config.yaml
num_hidden_layers: 14
hidden_size: 256
n_experts: 32
experts_per_token: 2
d_expert: 256
d_shared_expert: 0
hidden_act: "gelu"
moe_layers: [0, 1, 2, 3, 4, 5, 6, 7, 8, 9, 10, 11, 12, 13]
router_score: "softmax"
normalize_top_k: false
routed_scale: 4.0
balance_loss: 0.00411
balance_bias: false
router_z_loss: 0.001
init_std_router: 0.00883
lr_router: 0.000751
vocab_size: 17125
norm: "layernorm"
norm_eps: 1e-05
tie_word_embeddings: true
optimizer: "soap_variant"
learning_rate: 0.00682
max_grad_norm: 2.0
batch_tokens: 65536
max_seq_len: 256
train_tokens: 549100000
max_steps: 8379
dataset: "wikipedia_en"
Below are experts of layer 8 (counted from 0) of a mixture-of-experts language model. Rows are named router (the router's row for the expert), up (a neuron's input weights, with its number) and show model dimensions 0-255. Each number is 500 + 25 x the weight over its row's rms, rounded and kept within 0 to 999. Numbers have three digits each.
After each expert's rows: a language model's description of what the expert responds to. This comes from a sample of Wikipedia text that the model never trained on.

# expert 21
router:492515501542519486521537470518492541475501473501482445497531528478496490468460505539507470478480448499506536510458500520494523498505485494499485539487501525500487492480504553517504535507458510556493462488473528489496499517476487507498519492524510531515557500513503505499484521510475502512490516548485541526482540464520520503490535512490488505490498488526488519477548485484529465539477536468497511519484539535461523457485554527496495473522472535502501530513529467501489463491504509533500489501468473527472523499491498493514543504465498498522530507503500502485505475455508466455504459523501520476486532527502474479490489543540506483472481526531491478466519488473434534486476476493519476517448472441528484454509555507454476488523495495525484497483496494501508575530475539
up5:520524485507497510507530464544509575486510494492499483508489517464516485489472457492497516510496539478499508523521510470506527482504511555485466519508454463526481512472495534479515506472549459510463520464487495529518447517525529492501474526536514495490508488507540503505477505466505495500470479503431539508502495499455500507489504483537532490485527480497491521508521495441467484544534483537475515465506526470502537478550489475520486565511481492504500524510497473504498468506483509504509472522479468501469502557518526501487511514484487485472493465533482519482483531458570515529509480500515480443494523486504527470499505532496450490523523536530506507505469514464468499511557514467563455475497480478516472480531494523466523501513498513493507473500519520454486517510523468
What it handles: Final year digits. Last digits of years before a closing parenthesis or period, e.g. 1983), 2013., plus word-final pieces and name endings inside tables.

# expert 16
router:478542513546518523481514449498480463497481494495527513478494536483533469491468521507500516501471504506484509517512478555535494491493501513462486533492514545482499469465516529480495454506502490535464524533490519537472517522487484506506480487516497463504519526495517532430526504495482526500504519515506514546511482506535494534523512496495502505453496505522501578518512473484452481513518496463528519490474492512517506528478496469532500489508521501475493548548532509519485546488520509501476486517492485539503512485513532484478494522510501509504550474529557534439521429476487500505505508521545506452500510534483496465484483480480491481459512542497461518462545505498528496491482516483454490432489470529483469503548513471539500502512449545496521471516474490487515529501483492
up2:479494472497492508520524522501463514477520515500456514485482530474524504487491537501487479521529497532509502461488489479464467486499537535450524491493507475504499490520507498513557460460542470502526503547481471492508524476477520488482532492505519504550480491533525522440505476546525483444483524499527510485496509489505510538504477486496500527507470486475505521494520492476562533570491473499489491519465481526484507500487546568499518458499484502465440458476491503475536520461520489532473469489534483505496537490514509511514487514477508514512542487501520502462514504479498534470487452482466511516500505536485484525497555494490492472462501468488528492445533496506487529539513516503510495525532479506495491473520439528526451500487490492460497497507456530522529471524491552
What it handles: Mid-name word pieces. Middle or ending pieces of rare names and words after an opening fragment, e.g. Ri-ord-an, Cre-ight-on, Burk-ina, Issue.

# expert 1
router:480492513515505505507508478520514528501493492527497501433501505475467480477473515500481477469488454476483493495495474494500481477504557491497541487469477485470537505491515467521500491493488514541498477450509536515477488514461444522516522477518482496521502528482526512515465532554487533551444527517521538560507555478522505528479511503517521499506529478528460523447522495491517491493539545483489489520498520528464499514507511515536470463500527504486509517503519502457484534484521516560467506464503451538447538540521506466450523535495481519515483491535555478494515511474488535483504508527479491506479527489484504482464457544507496476468474501484502497445510505495512465447513488475524462505458451502482496485511501533512481490497474505506496491483517482556498497498495507
up0:494492496517482533495485488524506510512504567520480494513507488473504521490528532480482547516504437522509504508458463486471492498500455535498518513477517543501492526492497539515526514500516498550499557474481495513499521514536512508514524533533457478514469458491472519478502491514519496507508469530496532494522485509518458501493514554530515507542463477491499526504505485491495439509508470474437505457503488490489510502509485519482491459521540514519492513492489531466494507488550505529479505543495542471492463538509489492453484481507539538563494541541490523505463464469506503532506541516454483510504512520498524492468465544541530517520525481466488460504491493489491494509534450534519520538516522515487530550523493499504542509527473510483536514497467538481460477474486502
What it handles: Name-initial capitals. Single capital letters opening proper names, initials or acronyms, often after a hyphen or bracket, such as Z(waan), St. P(ölten), (N)FL.

# expert 23
router:495487521560524504544505487520518495463520495501484489490527523499527499478480511484463480489524457463502483504480450505527496466506502510485515527518508492514474491431495565480507512488503498509484498490468585533486471509483497546519513512478498515511501528524499510471520521487463476517495513531457475528477525499563489483488494484549557521500507474521427482474512468472518473507515523484513524488482536531467509468484555520480483502511502560509472522505511505479472528500509503539501507473492459516486517532523558458539520486526499484513540508491485476442516482499522487472488488538492501489489509543480460464491549545507534473502494499493488507491511492483492499478481475507515460526453473438489476492484534519496516538508513509523445501488494523519498517497490491
up1:518514524506483483447525491464499500453478531524522528444490522547514518506470451501449581482466474532504539470500456529528490506483473520508498530498511521500526480465476513493489487479512441481513526517476490503517495507547554531489530510473542522527483510485479484488491475519465523499475420535520489504451508508527517500518489500472474491483523507485483499529503523478463522502495566516512484515460500487522528498468474542506493481484487459434473497510486466498506536490503450536526498495490475439490515500502525497499494516498490507534473509510536559540509470504448484492511509522522520520492496509519511486501475499509498503529512502538499475456500508498499518542487467506523467469465487482510489500511507551532503506500471501485447538520504530511507498497507496
What it handles: Infobox field values. The first value after a colon in infobox fields about media, games, broadcasting and taxonomy, such as Platform: Windows, Genre: Action, FM.

# expert 30
router:466520509505496465514500493537472502516491530502528495487527499491500493502510501529491554467453496468508501499503496495553455522513474506481497529454472501545531453455529511508437466506522502494479465494499520487498478507455487504518508495543479485521527548490477542487497550538470473474472517563465564513488537492504455497484486507477532515499523443550485505524547477463508502496500530507541491498492503468487519487499512517549512505548529517500507488517494504474505522466502542535488526486496490519485496484551504444519523515498502540511503477550519454488547510486526527479493517483532526488497508484465537458532521521503533484452484521451499512472543499506481496469502476479499499444453500480481487490500486514487494474506479539497521486506483502529506489496464498
up1:461461509482471462528516547524534508508508535482572451505484474505518483516521524506467504478471508503496468495514478475487468497505506515504479511555488469453502477504461476520497493456467527479488502484474499508556508503465510456505530484505471514428485519524503484473478486494495488560454451506469508500522496465511497476475507508461510486483520456500499494535499495464495512472509470542521571451492514521495526518454519486511483487481483535520503503491497500519485484480515481508524551467446510496443513490496514488502488474499535505497513521524495548506510544500519490484492477499522482514507548505506484507507484533460500496563497526500467482492448492478512489516506531484516511530525516505507524541521477505471497472500478462507434489479523498528483462516529457
What it handles: Word-initial prefix pieces. First pieces of split words and prefixes such as Tur(kish), anti-bul(lying), mid, sub, War, Air, often after hyphens.

# expert 7
router:495474520519520476525512492535515505498497501480476454486528533480468480506481505487534528495529486488519512477491488530456520488504532503475472545517533547510539459499518472473505546467485562505481468489496492505476479555504489495502506513513491528532499505520533510473537498473487501511461521517451526518499522489516501523456552526555488503498520439503532507452535480479534483523476516495521501485514535510484496454498578540526489505511483468500457532501551509511460497551529496488462522499465497532477508504522484477535556525473518505519516504470471472494480491509511471464499498483516490466493535511506474471501525522480457500525455544486500479511500496524476477460488476496497496516446442470541490488530518490490467496473502523514497482521480498502473524538495510
up1:485500529503500475521522486539505504469495515519521527485485510506491520451502483515494485490490465484529496489551490504503478490500540487521463530524516525532486483488520489521524461524493498467491495514517501472499529462475505513485506472516543480498506481444499492489504494498472522536496498515535540493492478535457459551526491505516487486566537474542524526481506469456515499557500476508510504455516483465503522495502519490528472503494537506532476497494475484497508458507501473500475549472549549484485462525488467521505537534492514458500501460483548514509507508528583527478497517517520513499497532459500479534525479516499495539512502434464537528462496503460510459494501478475540502517500505486464471495479547475521484472460519523491501450508495512549534487537534505
What it handles: Taxonomic names. Pieces of scientific names, genus and species words, family endings like idae and ensis, and the commas, years and dashes in species lists.

# expert 26
router:483487509535518467496527475519486541500492521506521476467505525434476483488474500507460477449473491462489522521498516507497486487498487510504482522466476466487522480473501512510468532505540505517480480489491492527506475487472485540529532467491526492515500520494451536508528496531536557480472528531485546544522519505538482529482564513500517511493542500556488548513545498506539483514467522451512522488507526517503514497518504525512492488533531537486498514535517462531489516466508493514476504520498459561502506508498512470468553502491520510505548505507543497485511460508495512481506495525519490473464505511480544449474496527541496454449485496501444531474502491493506510465503516438483468495487451479443494500498522477496466472503503500504490470468510491518490527477507532
up1:498461551507496503495480501490483515457497514466513468500488497514502459509483518522483516538500513518499508491510519453512541524488445494508478470485494533465464525486522510451514518476486463523508556502496474496542506525526519482483488545518426493488555475531490544517510529527498480539527501478477554430511477487501453492492474500507507495516519527514501537468485501478459500513514474505487525488490540515469505527534533477519434484488541468476496492484463431456534472451512491493485490549504495531469520568486482515480489510540486508495526481508496545492537490498524525429482497496491496516502498532479528477528510469497456490497492447466495500513494494543500503490532507514494503457534517500492516500499528490510540477517504511515499487511485496505512525508500512
What it handles: Given names. English first names and the first pieces of given names, in bios, credits and tables, such as William, John, Mark, Rob'bie'.

# expert 4
router:478532497509484483501535470523477495502484492518474526484483504471490518491491517478499478500476478489472527492477513517471517532516518499509481527484479494505540518464536548432516450489497488546509517471517508520465525492471459511533534464521570504539552507531541525484528515535472482468496482529505530497512508521532509487519537521519454499471504470528502529457510460498514489513479501522506516567492504477521524467491503498519486482509564491475511514477505479477463515494523523499469504510461498510457467516481477459502478507544504494492538506501524475527521505490513509454528480497485547490477503510473479451503496522525459486501504501488469523462508467526476473446510519515487501476530476502497488490469552492476523503516520525506474402513473474533478524499483522
up2:481514530480534475457483550509520488496527469496487456499474529520506517527480503525479527468473484505519493523508503450507488502491504497468526547496551483531562540474501502525468515522493498476491525490500466525506485519515484468474529509525544433502496483493497503513509496480506505533512509474503514473505497466525503526486507517491497476537506511493519492500519478480486512477502523495539474558456475455465502515481512499579480511473507524538545457478492504484446497452526540509497485470481484501502478540497463494506444542475563527547496468492498465523512478490491490494530455567471536500518487513510501490445483503507518539475487508451472488520492504465481465494501507552493501478500502483512504555526517500532496491504474488505530460504489512498478483530520493
What it handles: Plural and closing suffixes. Word-final pieces like plural s, es, ons and ins, possessive apostrophes, closing brackets and quotes, and percent signs, e.g. party's, (2014), 41%.

# expert 25
router:477489545481466500479527494486513498489497536540469484502499501498512488500447527467488497497504506493462492522486506495483498498513544462486520476494487534490530512492521501520449471491487527521476475436516493504484520492488484521527523476496523506490511501477552515503507506519506570484487523507480518505469503476522496560496500568541491514487542475513511498503528469483540487513505547483487545533428532437473556520465532523506459468515529541492479506541507487473471517505481479501462537493462485502471518472513494486483513491542477554499478501513488494483513516447566479496485484529508504490494511538484529496483486511517539473497486517502462521483503499496476498488499492533481482484511484479476506465526517523497509484514445486544501453502495570512492475526506557
up2:496468512542573513490517475487502506499534488480518493481464514536498508509505526490487502491467495505469492501518498526506438482523516517497509485508507523516517540503549485470478484508470530530520519518540517517502542492464490472515450472509483532500561514508509502495511550470459456525498528485529443477537500474490470476448467495517477487524514513500480488514497479491474490522506478540476510488546495507540518527537497496540545524517508491510502498506494507522468498480500524531491530514523457494499480503541488516546521464459444515454518545465483492462530527476480513574507498535498533511473489504464471480510503521497503495461466510456480516513517510491514453512509521518535509529491485464530506449491513514472507490495503440485487497543501512498554525538493518
What it handles: Conjunctions, articles, auxiliaries. Common function words in running prose: and, a, an, was, is, also, were, often after commas or in one of a number of.

# expert 10
router:461516493483527453518548489500477482513503503480528468436494521487497442449490541487486466488508456475476497535543464489515482512513476517496482504458479520457508496489521485500495540480485486523489481476490525518479500520492500490512530477518510475519476500453534482513485520510508535497478508532507497510463548510477497549501514496558528495540521465538468501447529486489528501503426508473493505519488488504494537477497533536518488508541536543478485488530516457474506517472528513523466526461503459492445525509507527490503482481497498503524554496491523483471498460517544489471525489479497524478485508526500486471492489511556514453507460517536496492439553511519475497534501506527505490520485497498476484495530528516492512527540512523488514475519485541493508529504458530
up1:511491537525556529513518431506539515490521531493504507548531493502531457516519501526489485533481490529508513492482480457447514548509507487510475502505487517480483470466502480506501474531493499507463502494495541505450549494542545440523489483470515480568530469515509473534502525499527472495474523596496451479488536500497529502509520525479454525501501517471502453532550479474481478516500507485497491519492495507453512531480524463506497524476487511475529521506535452517509509501507486475517477507489495493507474527492504517558511505518511527509451530485524471530509429478480474487464508461523476496498502479520478529489518502510528503518500501541493503520485505508481542517506499468532502487481477521505513457509512466502542511523493531528522525500511497508488493467496475
What it handles: Punctuation between numbers. Colons, commas, periods and dashes right after digits in times, scores, decimals, citations and lists, e.g. 6:00 pm, 1.88 mi, 16:349.

# expert 0
router:459491506507473480545500456547513496484507475525493462511509504459510476488453491506486515466490506494492530511505505532503451533526481499514506531466486522510524470501501563514497494512490524534503492505469517493497545541449480507503525483538521477508539524501549533466478489486468518476482542517486518565481512487467544487505508497506505513519487504517473499445528513477509462511462547465503505488485529511462514471464528501532464458508483541450494521498496480476515506497506513534491495504466475546492529473484512474477548501528485509538493501471514487502507481496527552471512476518501546472486508505476484443493470524549486473484494512519474499513501490439441533444501453485530505493488479514542494465493532493488501470510522530525536500488500516504497536497477530
up0:477523497530485489509528480509505481492464451494538533490429491493487478501502513534508489483463447485547517504518461506519466519521507478571517519495470503537512511530470501496522494475490515517430522506505479520459551498511485481523511508486490457539484508518496477477495463498471525502515463501487529515491533506491518508477486509556502489497502475472502504520510465471502485541484493460489516495513489439513532469518486502482497517581450507476473483513420517485536499468492505493510491538500479479478489513503501487492499521487523471506531493489536463499538497514530525470468500480454530541502486532495483533541504505496478492530466500517490501506446504451530491519532517532522495496512536554510462488471490492469479514495518521461444508490483527474514502521478523
What it handles: Non-Latin script bytes. Byte pieces and letters inside non-Latin scripts such as Thai, Cyrillic, Japanese, Greek and cuneiform, often names glossed in parentheses.

# expert 12
router:490519500545519488521539472522493540476503476501483446498533527479495491468460508540506470480478449500507534510458503518493524499506486494500482541488500528502489493481507555522504534504459508555493460492472529490497501517475488511501519492523511529517557500518504504501484522511477502513491515549489546531483541464521523505489533511492488505492496487525488516481550487485533467539480534467497511520486540538462522457484553524494494473522471533502500528516531468499492469495504508534500491500469474528471524504490497493511541507464495499524530506506501501487505479460509465457504460527501520478486533529499475478493489543539507485473481525532491478465520488476433537485476474494522475516449471442525484453507554506456478489520499491526486501485502496502511578528475541
up6:463501499488492475488469468499492474528469486535506483514501555545504524511508491506545468455511479466507506465491491533504519504498499497498489473475472496469471490501499501510467535506491504516492491523490498478489473495488500441538558520462499542502464500515549496495521502522497522492443493511538552495515499453487486497476483540544492478467534506511527529498498513506515493492509498437513531564517498490501516488452473517494461488547507501493530539504499486495466532514530476480485497476453505523516520487513493500498499495482503515501452498512498495537466505492508495496505511515425538521505521485465559532501568471479505495486489494513552455501523466490473548485509477473511492527494519508469423520544473491497515492503496515496498421499493511527493516453479492
What it handles: Place names, list commas. Commas and pipes after names or numbers in lists and tables, plus place and nationality words such as Angeles, Philadelphia, Florida, Irish.

# expert 8
router:470543526516462471518490477498466497467457535493468497528528511482511488484486512454510476484477483475480486522508516509537489499474493478508503505488512510490542470519527516482536456409512480523450493506456506545476501519501488530536517468472520477547501495507518530490503527485505533484467553505508503551483543498483486479522481496500484535522482497494459513504509454478502533516480517460554490504458516515523523514465522529522497522503525558500495493544472513495448541476534498492499504486505481518522521508530510483511487478550507551523513476534520510477485496504561467483537475481493518474473508527490532472512519500509494487466505503548501524464456480504470501493481530462487513467461478488498472493518519481489531529553455514542525470515478477503486485488489511
up2:508527492516458508500459492479517483532501493472494474452511514504500533515521535536505491450488483479519507503476540514532454528494481495493527564494483522458484505461493513475484510453524500502508499486481476504483507503474471481482485491515476508509467504518487481548512507556471494527535549499524485567533498533508480479452464485532476483551471515515499510506495481518510454497526499497475505544486510536512517488497486496497471492549503487506492456458482473462494505476492491508489477480466506462504476550510537533539466506517527520460512497551536471453508475453503510484505464555528495535482483488503497509455490500562451477516456493498522441526515498505500483482514508509528489503471499515477493534536481481478494462489516472468514502481456478496477483541502476
What it handles: Participles and verb particles. Past participles and verb endings after was, is or been, plus particles like up, out, down, such as used, known, devast'ated'.

# expert 18
router:492496527539509519498550495506501534490492510532515442511470497480527494511432499513476484493506524506487473530505504488516495489494537500492473563494494501466536484440506528517508456493451516513489448432477506542447496500507485477507538490525489507491525563471501529480493497558455489523463508532496507512490501521516513509512479518503496526526505477530495497504517527496510483499497548514526491495491482508512523492442517544493476451521516522478495498507486478479467543537483499516461536504477497518511477526539513475530496486529496493513505500540521493516516477510521515502507482529522483482496492546498505513435477527494497517462475536522458498481479499472501451462491497459524506476495459504454468501510553521487537530500497511546504445478452502509443482513498507
up6:464492525493456511508555466499474521535481495477469518481479513543491509500474550511537517500486484515525505501451467462495513489503486491511490503511528501462512484511484490468485512477510515500453447514489531534510498521494507439503494452544487491605509469489511502490480464505537524525506511470492543494458515533514504516491473493471527515492528470458526472498508494517518498515503503508498468460504504464516543512485529490507446472512531555505514496499584530529521535480504519535518489501523510471521483484526550501543489518523534503496531498523456510501494498505504485507472524514474515563495516537468513525501482506489552509478498481474539458492496521481484489489518471480507482468472495510549477538481503505496531507476486474490472505469504536523474488464505516
What it handles: Clause openers, abbreviations. Sentence-initial connectives like However, When, According, In, plus letters in abbreviations and chess moves, as in e.g., i.e., 1.e4.

# expert 14
router:492514501544520486521535474519493538473500473502484444499528528482496491466461505537506466477482449502508536507455502519493520498508483492499482543488501526499486492480505548519502533507458510554491464489472525490495498516478487509500520489524511530516556497516504501496485518510477501515490514549485545526482539463518522508486534510487492504490498490527484520477548483486535465539475537470497512514482539531458522460484555523491494474522465531503498527513530469499489467492504511532496490504470473528469524498492499492513543505466495500523530507503499500485505479460507464455502461528502517478487532527499474477487492544543509481475480526532491475465520486473435535489474473492520476515450473441528488448508555505455475487524497488526487498484500496501506575531474541
up2:492480522531481556456472493505470491504474515543479478560479509484495495473518512505512447532517483458534525476495469502568443528509492509462481522498499514501483508536490469502494505527499518510470523473530479479501495479489496533552507478486500513502522537496519498492476539483520454485449493508510529548515513572496505473458542498516504542474472487512511498521530459521494440500522485517517513506506489518517525513530498496487506498531523502486502492532520525499493470477516447559540548470479487490506455506509505496540509500473465529484496497469540500494511442513486516470469473491458543480512540517514452492488486511548505535495500483511481430510488480507491529506513486501509486509453489481509516476503539542490502489484490513501531481494472480530469464504509528
What it handles: Table cells and list separators. First tokens of table cells after pipes or spaces, numbers in tables, and commas or articles in name lists, such as | 2025, Müller, CDU.

# expert 19
router:484523521532479472498534478531540544501493489538517440493534547498522456493471466485509478488487442496474536479486477499482488469516480510513498541501509570493494495493479511519492512500470500505458474509457506508480486523493472563486530496476519519535505531547482489468493549541508516493472565527482522540445577450531513522545532502485498515475496498502483525475503475486563499516504518506541498541473526512513520512484529510521470469506481493498482505514488471527483515481480515509487502499492443516473512518517501481507489543475481518515494498542523495490525482487491501468485479485501506473468520515478487482500497506527500500453464535491481534471529478469477509464498489499503474486462463442519527464510520542507467508522524532510514517461502507503503521491484530
up2:496509541481501509515512496487493525471485509519491490518492498533480505502496515466531482492467533507518512511501493449534475462532497466532485515522463513472487536516486541486548493480485460495474491510545517502544534459511489535502519491514545486483484524493511447518492486544468481536506530522509501482491530545504505517455532529460505573498467500492522465510502493475477472515470494539470499471522498478484488569537531472506486485537488504493531466502517514524536497457505497492482497496507496498456559495464513508494506524536498501477540470521531482441530469505494507480502464495480521450529513507554508505496463463544445539557510536498487469537521544507522526510487489502486493518453480519494518502523496546474514468493463543489504496485504495523512503490484484
What it handles: Verb and word beginnings. Opening pieces of longer words, mostly verbs after to, and or not, such as satisf(y), consequ(ences), comp-, rel-, re-.

# expert 28
router:491519502543520483527537472519494541476503477503481446497531528481493489469460508537508467478482447502504534510459501521493526498507485497496487540490500525496489492479505557520504537505463509556493463487475527490496500518475486505499518490526510532516560500517502503501483518511474498513489514548486542526480541465521524502488536510491491506491497492528489521477549485486530468540480537469499515518488540535465522458487550524496496474523472536501502530512532468501491467493505508536502490504468473526471524500491498493512541502467497500521528503503499504486505479457512467457502462525502517478488533533503471477489492542543508485473481527533490478466517488472432539490473473492521475513447472439526487455512555508455476490521495494521487497485496496502510574529473541
up6:517515507509509500505510507499508515502540451494543541510495477491502480472520537506512510508492489476475505452494509448482490541467504487503447505499505499469499440520513511493478549451468525476454492457478511527473491452455445508461497529539453498542525521480492481526504542502527499502538560481456486500517500500506493507502517484484461518545499499527505526500484508517462517505513482500563489515511491509502495507511499499543502530500480510551498504495494484484495467487526534531483507448482484522525518478529497477487499465516477490512509468517499507490520510469511461510484493528506485485528504482533503453443528550508437491530517485480472549494514517509487510486520500547514514461535549480511485470536516521533522536485506455499446527525466502496452523500478483
What it handles: Clause and list boundaries. Commas, hyphens and table cells separating list items, plus words like This, these and country codes ESP, ITA, USA in tables.

# expert 9
router:491503487542461532504529502508481511476527491521494446504526507456474476486467542500490476429473443471467492500443486485480526503493504504463467552463506524504516457500490516506495533507501499579469480519475516523502518491461498493534525451525525502488487493519527509505488529548474496502483508514478555500515517497502525500470510533549507500503504493481489500463522479484500466502477530487517513512463525545457527470453546507499506488515495493483480514511529485538513505473503511493507506475480478543462554541507556490524529518486482512517529499525511485494515488476497512474544479500485506488488515492506489492503483533509506502489493522534489521444529465501476521438460488498532483516455499504504466456492518522484483494509512553516494494521495547541472556528480523
up1:539481484459485540527514497501485528498478476493475533454526505477507486521491510504539476480521490505472508495523497504502493509477486533518485503488541431517519500542474485499502486450514460452507468531540500472507500534490542498506539477508480480496489523510508523539501494551530470491465505514494498493519520484469493543460536511511489499497444497479506536532524431467499488501486462499550487506478504524474491499463533511486488500495496489527471481523513468470517485454510480480485533507524476463471455495481484509461541509507524502520521500519552524512505485508516486460474510451476486510461478499541464503537525505505497529486443491442486488497496504495506499473503523529490496485483486474479493486485529461597437495488506489476512514513505513488477527566497507
What it handles: Table cell pipes. Pipe separators in wiki tables, especially election results, minor-planet discovery lists and sports tables, plus table divider rows and MPC, Spacewatch.

# expert 5
router:493520501546520487524539470518493541475502475503485447500533528481496491468461507537507470479480449501508535509462500521495525497505484495498483544488503528499489492481504553518503535506462510556492464492472529489495501517476486508499519492525511531517558499516503507499485521511474502515491515549487543527482542465520523505490536511490490506492497489527488521478549485485532469539479537469496512519482541535462523457486550525493496475524472536502500528512532467499490466493505510532498490502470475529471524500491499493516542506464497499521531508506500502486505480457508468457505459523503519477488532527502475479490489543539507483473483527531491479465520489475435537488476474490520477517448471440528486452509557506455476489527495493525488499486498495503509577530474539
up6:532516516510490491475520471517463541479502476499524515540535529535500514500504547494529467543499517505516514472473499526499511501501474512459556486483482501519470540498507522519509488518480524488491501460455493479492529518481457522513494512509520492550525477492483502468443510507474480478497460509513520493480518515501526528469514528532530499473506516555474504509535494521528471541522504508459515489492511478469486507516519515482495472487508517517466559487502523503497542512509518488421520510440462498440498475485503529534471487501504511542495492502457505536502520522503485446474486503497496446525497472525517478495530455487505531517540513555501495499491504533449502498494525499502474500522438531496465490500523555515523499551513539479497523486479496529511540503477556
What it handles: Digits and sentence ends. Digits inside numbers in years, tables and statistics, plus sentence-final periods and commas and some final word pieces, such as 198'3', 6'0'.9.

# expert 2
router:493535531514484478494498507501468513490491568535521497458507506480529502460517492456489471458522456462471491513515468539537500487484493456477502495477503506498542494493552518490493503441459515506477456463506497508497507498501514498520545489484480490493485539478536508495534517518494494506472521497453534542497522500514476500489489544507482529472484511484509571515552477437479501527473513492533501492491521535496550498499542517498492523529561536456503533535495452464482500503497492506460550482491520501486473496495534515481505507506475534527523500524508485498513514497552511492528489532533526500431536483482511461462508504533507494508482476506493505489522474489474517477479469488489466489488503509494504486513523475495471506573466517509524472533492538515449483484483518
up0:483465516496502506534495491564446553497503526496503436534522476499521508455487521509464472507478557449490507467505496478507532479519495488484456496498491477486506544504522494471494513450501546480512474502515521509482484514500513502521482482494501541500536527491509509541499466515500539477499517507475500508541498511499498477481454492530487452503522511489503483469506508496521476510491478543526505511515497483466544501522515467536505501495493477468478536509502531474509531489488506539519458493434561549540494484525480510459465471523524493492502459530513508495495482512535468508516493503536486529538505483496525498487501498520486472513501509489439472428567515473523474492510512486520470492522504480469484515478544519520471513519483503499496503480492454462492453533555477
What it handles: Prepositions after content words. Prepositions and some conjunctions after a verb, noun or adjective, mostly before an article or possessive, such as in, to, for, at, over.

# expert 22
router:495469518507516501502490517494460473485535476480499455493507533522514513450493562463526468446471486457459520509500483519483465484499555469466507499477484482536491440458497484491481481463484545528465480528523518540470475531466502517517503486530508484521529483471491489463476512517500526542519495513500512534520518499549492476483498529484469498522525435518489502482516497485493498528479508496512528540487493479534516440492476534520485445554496521469497534540543483486477498455518535493483546532510508523503530520505509450516527514543456517527512492507499497504524463496483506498515470473491517494498532570506477474492482528517547496498503515472500516513477483480513522510496469462501470520469486478488470493529514493512486547522506516485518485509473492514491528529463531
up0:467513492547528443503526506528523526477508498487503446478455500533467497494467526511495483505470511496488470477504505450511484464500503506506516444510481505498499532518578511508475490518499507524471466471518512526520490486495484505435475480544472492543529483514501475517529513500485466443517532502508464486501509506509505476478498517432531500507524494450460498474516494523497498477460498487500508518511492499511528508533479468548434474523510516505517473509521515558456501510509510486532510524488547485507528548530472514470443478540497511512517506503462488492500503477526449522486499494457462475518503542491510466480513506472460434506487445503476522526485496507505464485482505468546495516494528501504482503495532530502493509516514524474518473516473476515501522505538520
What it handles: Architecture description words. Words and pieces in descriptions of buildings and ships, such as lintel, tile roof, stucco, building, bridge, ft, entrance.

# expert 11
router:476538486519491527481498505509484534464470494500444503498497498491526475524460510529494454508494517545505477528476486494507527502525532451498499517515538493524460484507502467457486546464486489487465504500471525511482476525495507492498497492519507501502503502484475503520489519519475512527507531521483486492490525498516508479484496531506512494498515487541484514473523500489526471529478498479491530487541509461463556466503499549484472479491466493472516495500470508520491494503551526522509572535491445537496499502507498470505530545495487489521542448513486529521547508485523491479571493489531541458517531479430498500483499503534452450486452511532505480507525477469497509514462495472518466511513464466486490477495504520540473549565500475505490497457500528518526499517446472
up6:531490498431531501476499481458500485486529495502504480552529509464476506518480523472470506518517471505515478532527471509522532505481476483504526487532499499464535491506489502489510482534482478472489461575459526564471538509473490494482495522548494504487487526510532517482500489476511519468472458522515517505513472497523481468519529524513476520540493517510465535504514504488484550496523539496499516511507481492509521469503518476527493481462528511527537460516458490530500518498525494530464466496441517462472476470519516473463507520514529484530499505529480476504526546522515530505534539530554528514512516472454485520475477483511537494514507510495522491482553499499456497495493546471535519488483449494515524515501490489501463495512524484550448496510470505506473523540458530
What it handles: Infobox field labels. Line breaks, list dashes and field labels in infoboxes and taxoboxes, such as Born, Personal information, Scientific classification, Interactive map.

# expert 17
router:477509511516462485503546438524500472480480487493466489509513498472500479466494523508505519489495487491499490510493512517485473479542485506510468503493497504481490485512503508514510453523488521528496492502506490494486500546505456489509508478495557517508483499527488518492520528514479523484509508550496536553504552491516481523472503501506526528478519492525499488505512465495505469533460548506512506462505524482490552496469533536535511469528517517504501509529494483508470530491506497538483519487485470517490497500491492476540539523481442554528519470513537473469551466445524443452492475521526513489480532516475535497520478528566460491512482550514485490425510433501490482491508488446491480525500511468508472471526529507499482475494478535501467472512470571519476531491502515
up2:531514505510478533519501516505496487479514504509496518517505505486514482473453501523492525485516499503513525485490511546499482530548465526509478479507456466505511494475467517469490523474478573466514546472511536527473494483521461475524537558514503525514513483527480541478503445534484524503472490528505532473512502463505459482478522493490507485508501476501503506439534522440507547567477486495520518488511523488490492485518523471543482555506431505487467473522514510520489512533478490508548507525498550477511507480472476504516496541487444450466510490463515452484480495488494524514497455496504521488459519499506476490505515535524509498492461502512502502543508535492497485518470475464542535504517501523507527505494505508495496509520512486472506487569532488517462444521512493
What it handles: Nationality and scope adjectives. Adjectives of nationality or scope before nouns like footballer or team, especially in bios and list titles, such as American, national, British.

# expert 24
router:493519499544519486521536472517493542475501474502485444498533528482495491469459506536506470478478447502505536508459500518492525498506485494495485544488501527499489491481503553519504534508457508555492461490470530490496499515474486506498520490527508528516557499515504504501484520509475500512489515548485544528482540465521522506487535510490489504488497488527489521475547485485531465537476532467497511518485538533464522458487549527496496474522472535503500528513533467500489466490504509533497490502469472528471520502491498493513541504467498500520530508504499503484505475456508464455504461521500518477488530526500474476492491543541508481471482527532490479467521489476432534487475471489519476517450470441527485451510553506453475489522494492526487498483500495501510574529474541
up6:484522496497445463496520537513486477473489539488487495509554554516501540501473536507477476490474488529513484470507520515501491473499542473528520486492505537504543485532563497470494476492506502480495479491470507549492505456543476505481529473556505459494509549489474495492527526523522532474493507508474494551491503555527508521510508469477521447535473514512468465516519485511505490518477515499487436499508490519481482504489542451528480466468465509494496534513463503468516549534531508511522519495547457515499522520512485512483547492482502500456550490525462485485506507475487500489511520430509483473479540535482494529483532520471506501487488480489480477513490495545473533497512462520529503531497522511467482534565470531480526474502503497490491482516504514473507517498502489
What it handles: Sentence-final punctuation. Periods ending sentences, opening quotes, and dashes starting list lines or separating place names in routes.

# expert 15
router:492518501546521488525539474521493541475502475501481445499533529481494491469460508537509470480479449500505537510461502519492524498505486495499488544489500528499490492480501551520504535507460509556493464491473529489496499515477486508498521491524509530516558498517505504499485521512475501513488516549485542529485540467522522506489535511491489506491498489526489520477549485487531467539478536469498512519484540535461523455486552526494495473523470534502501529513532470502490467491505510533498492501470474528473525501491501495515544507466498499522529507505501503484506478455509467458504460526503520478486531527500476479490490543540507483472481527533490479466520490473431535489475476491519475517451471441526487452510554509454477490524496493526483499484499494502510573529475540
up1:498483491515503510524485498526490551479526468467548487503466516473479448484524513549469528519503512458470523500528496482509487525463471470484517502487481543472487466469460485500449490488549472475499464491475493508505492495519541482461534489540453504458501541521527504519510507458530489530472554511475488536493540468498511493506537558461463486482544484482506487500510521480505512521499485505466470517511518522487542486490512506505520490501541504472507533505484467505489438525476515493480505459481512530480503516538440538505502510479488487477535511539514550522509549506505533492492445490501462492491527512492442520457528492479465500492509525515491501522499504489454528490517460510473549515458489494563490534512490518520498501495487497500500499484502538525495505468496517
What it handles: Sentence starts, pronouns. Sentence-opening words and pronouns such as He, His, She, The, plus list dashes, table pipes and final pieces of foreign names.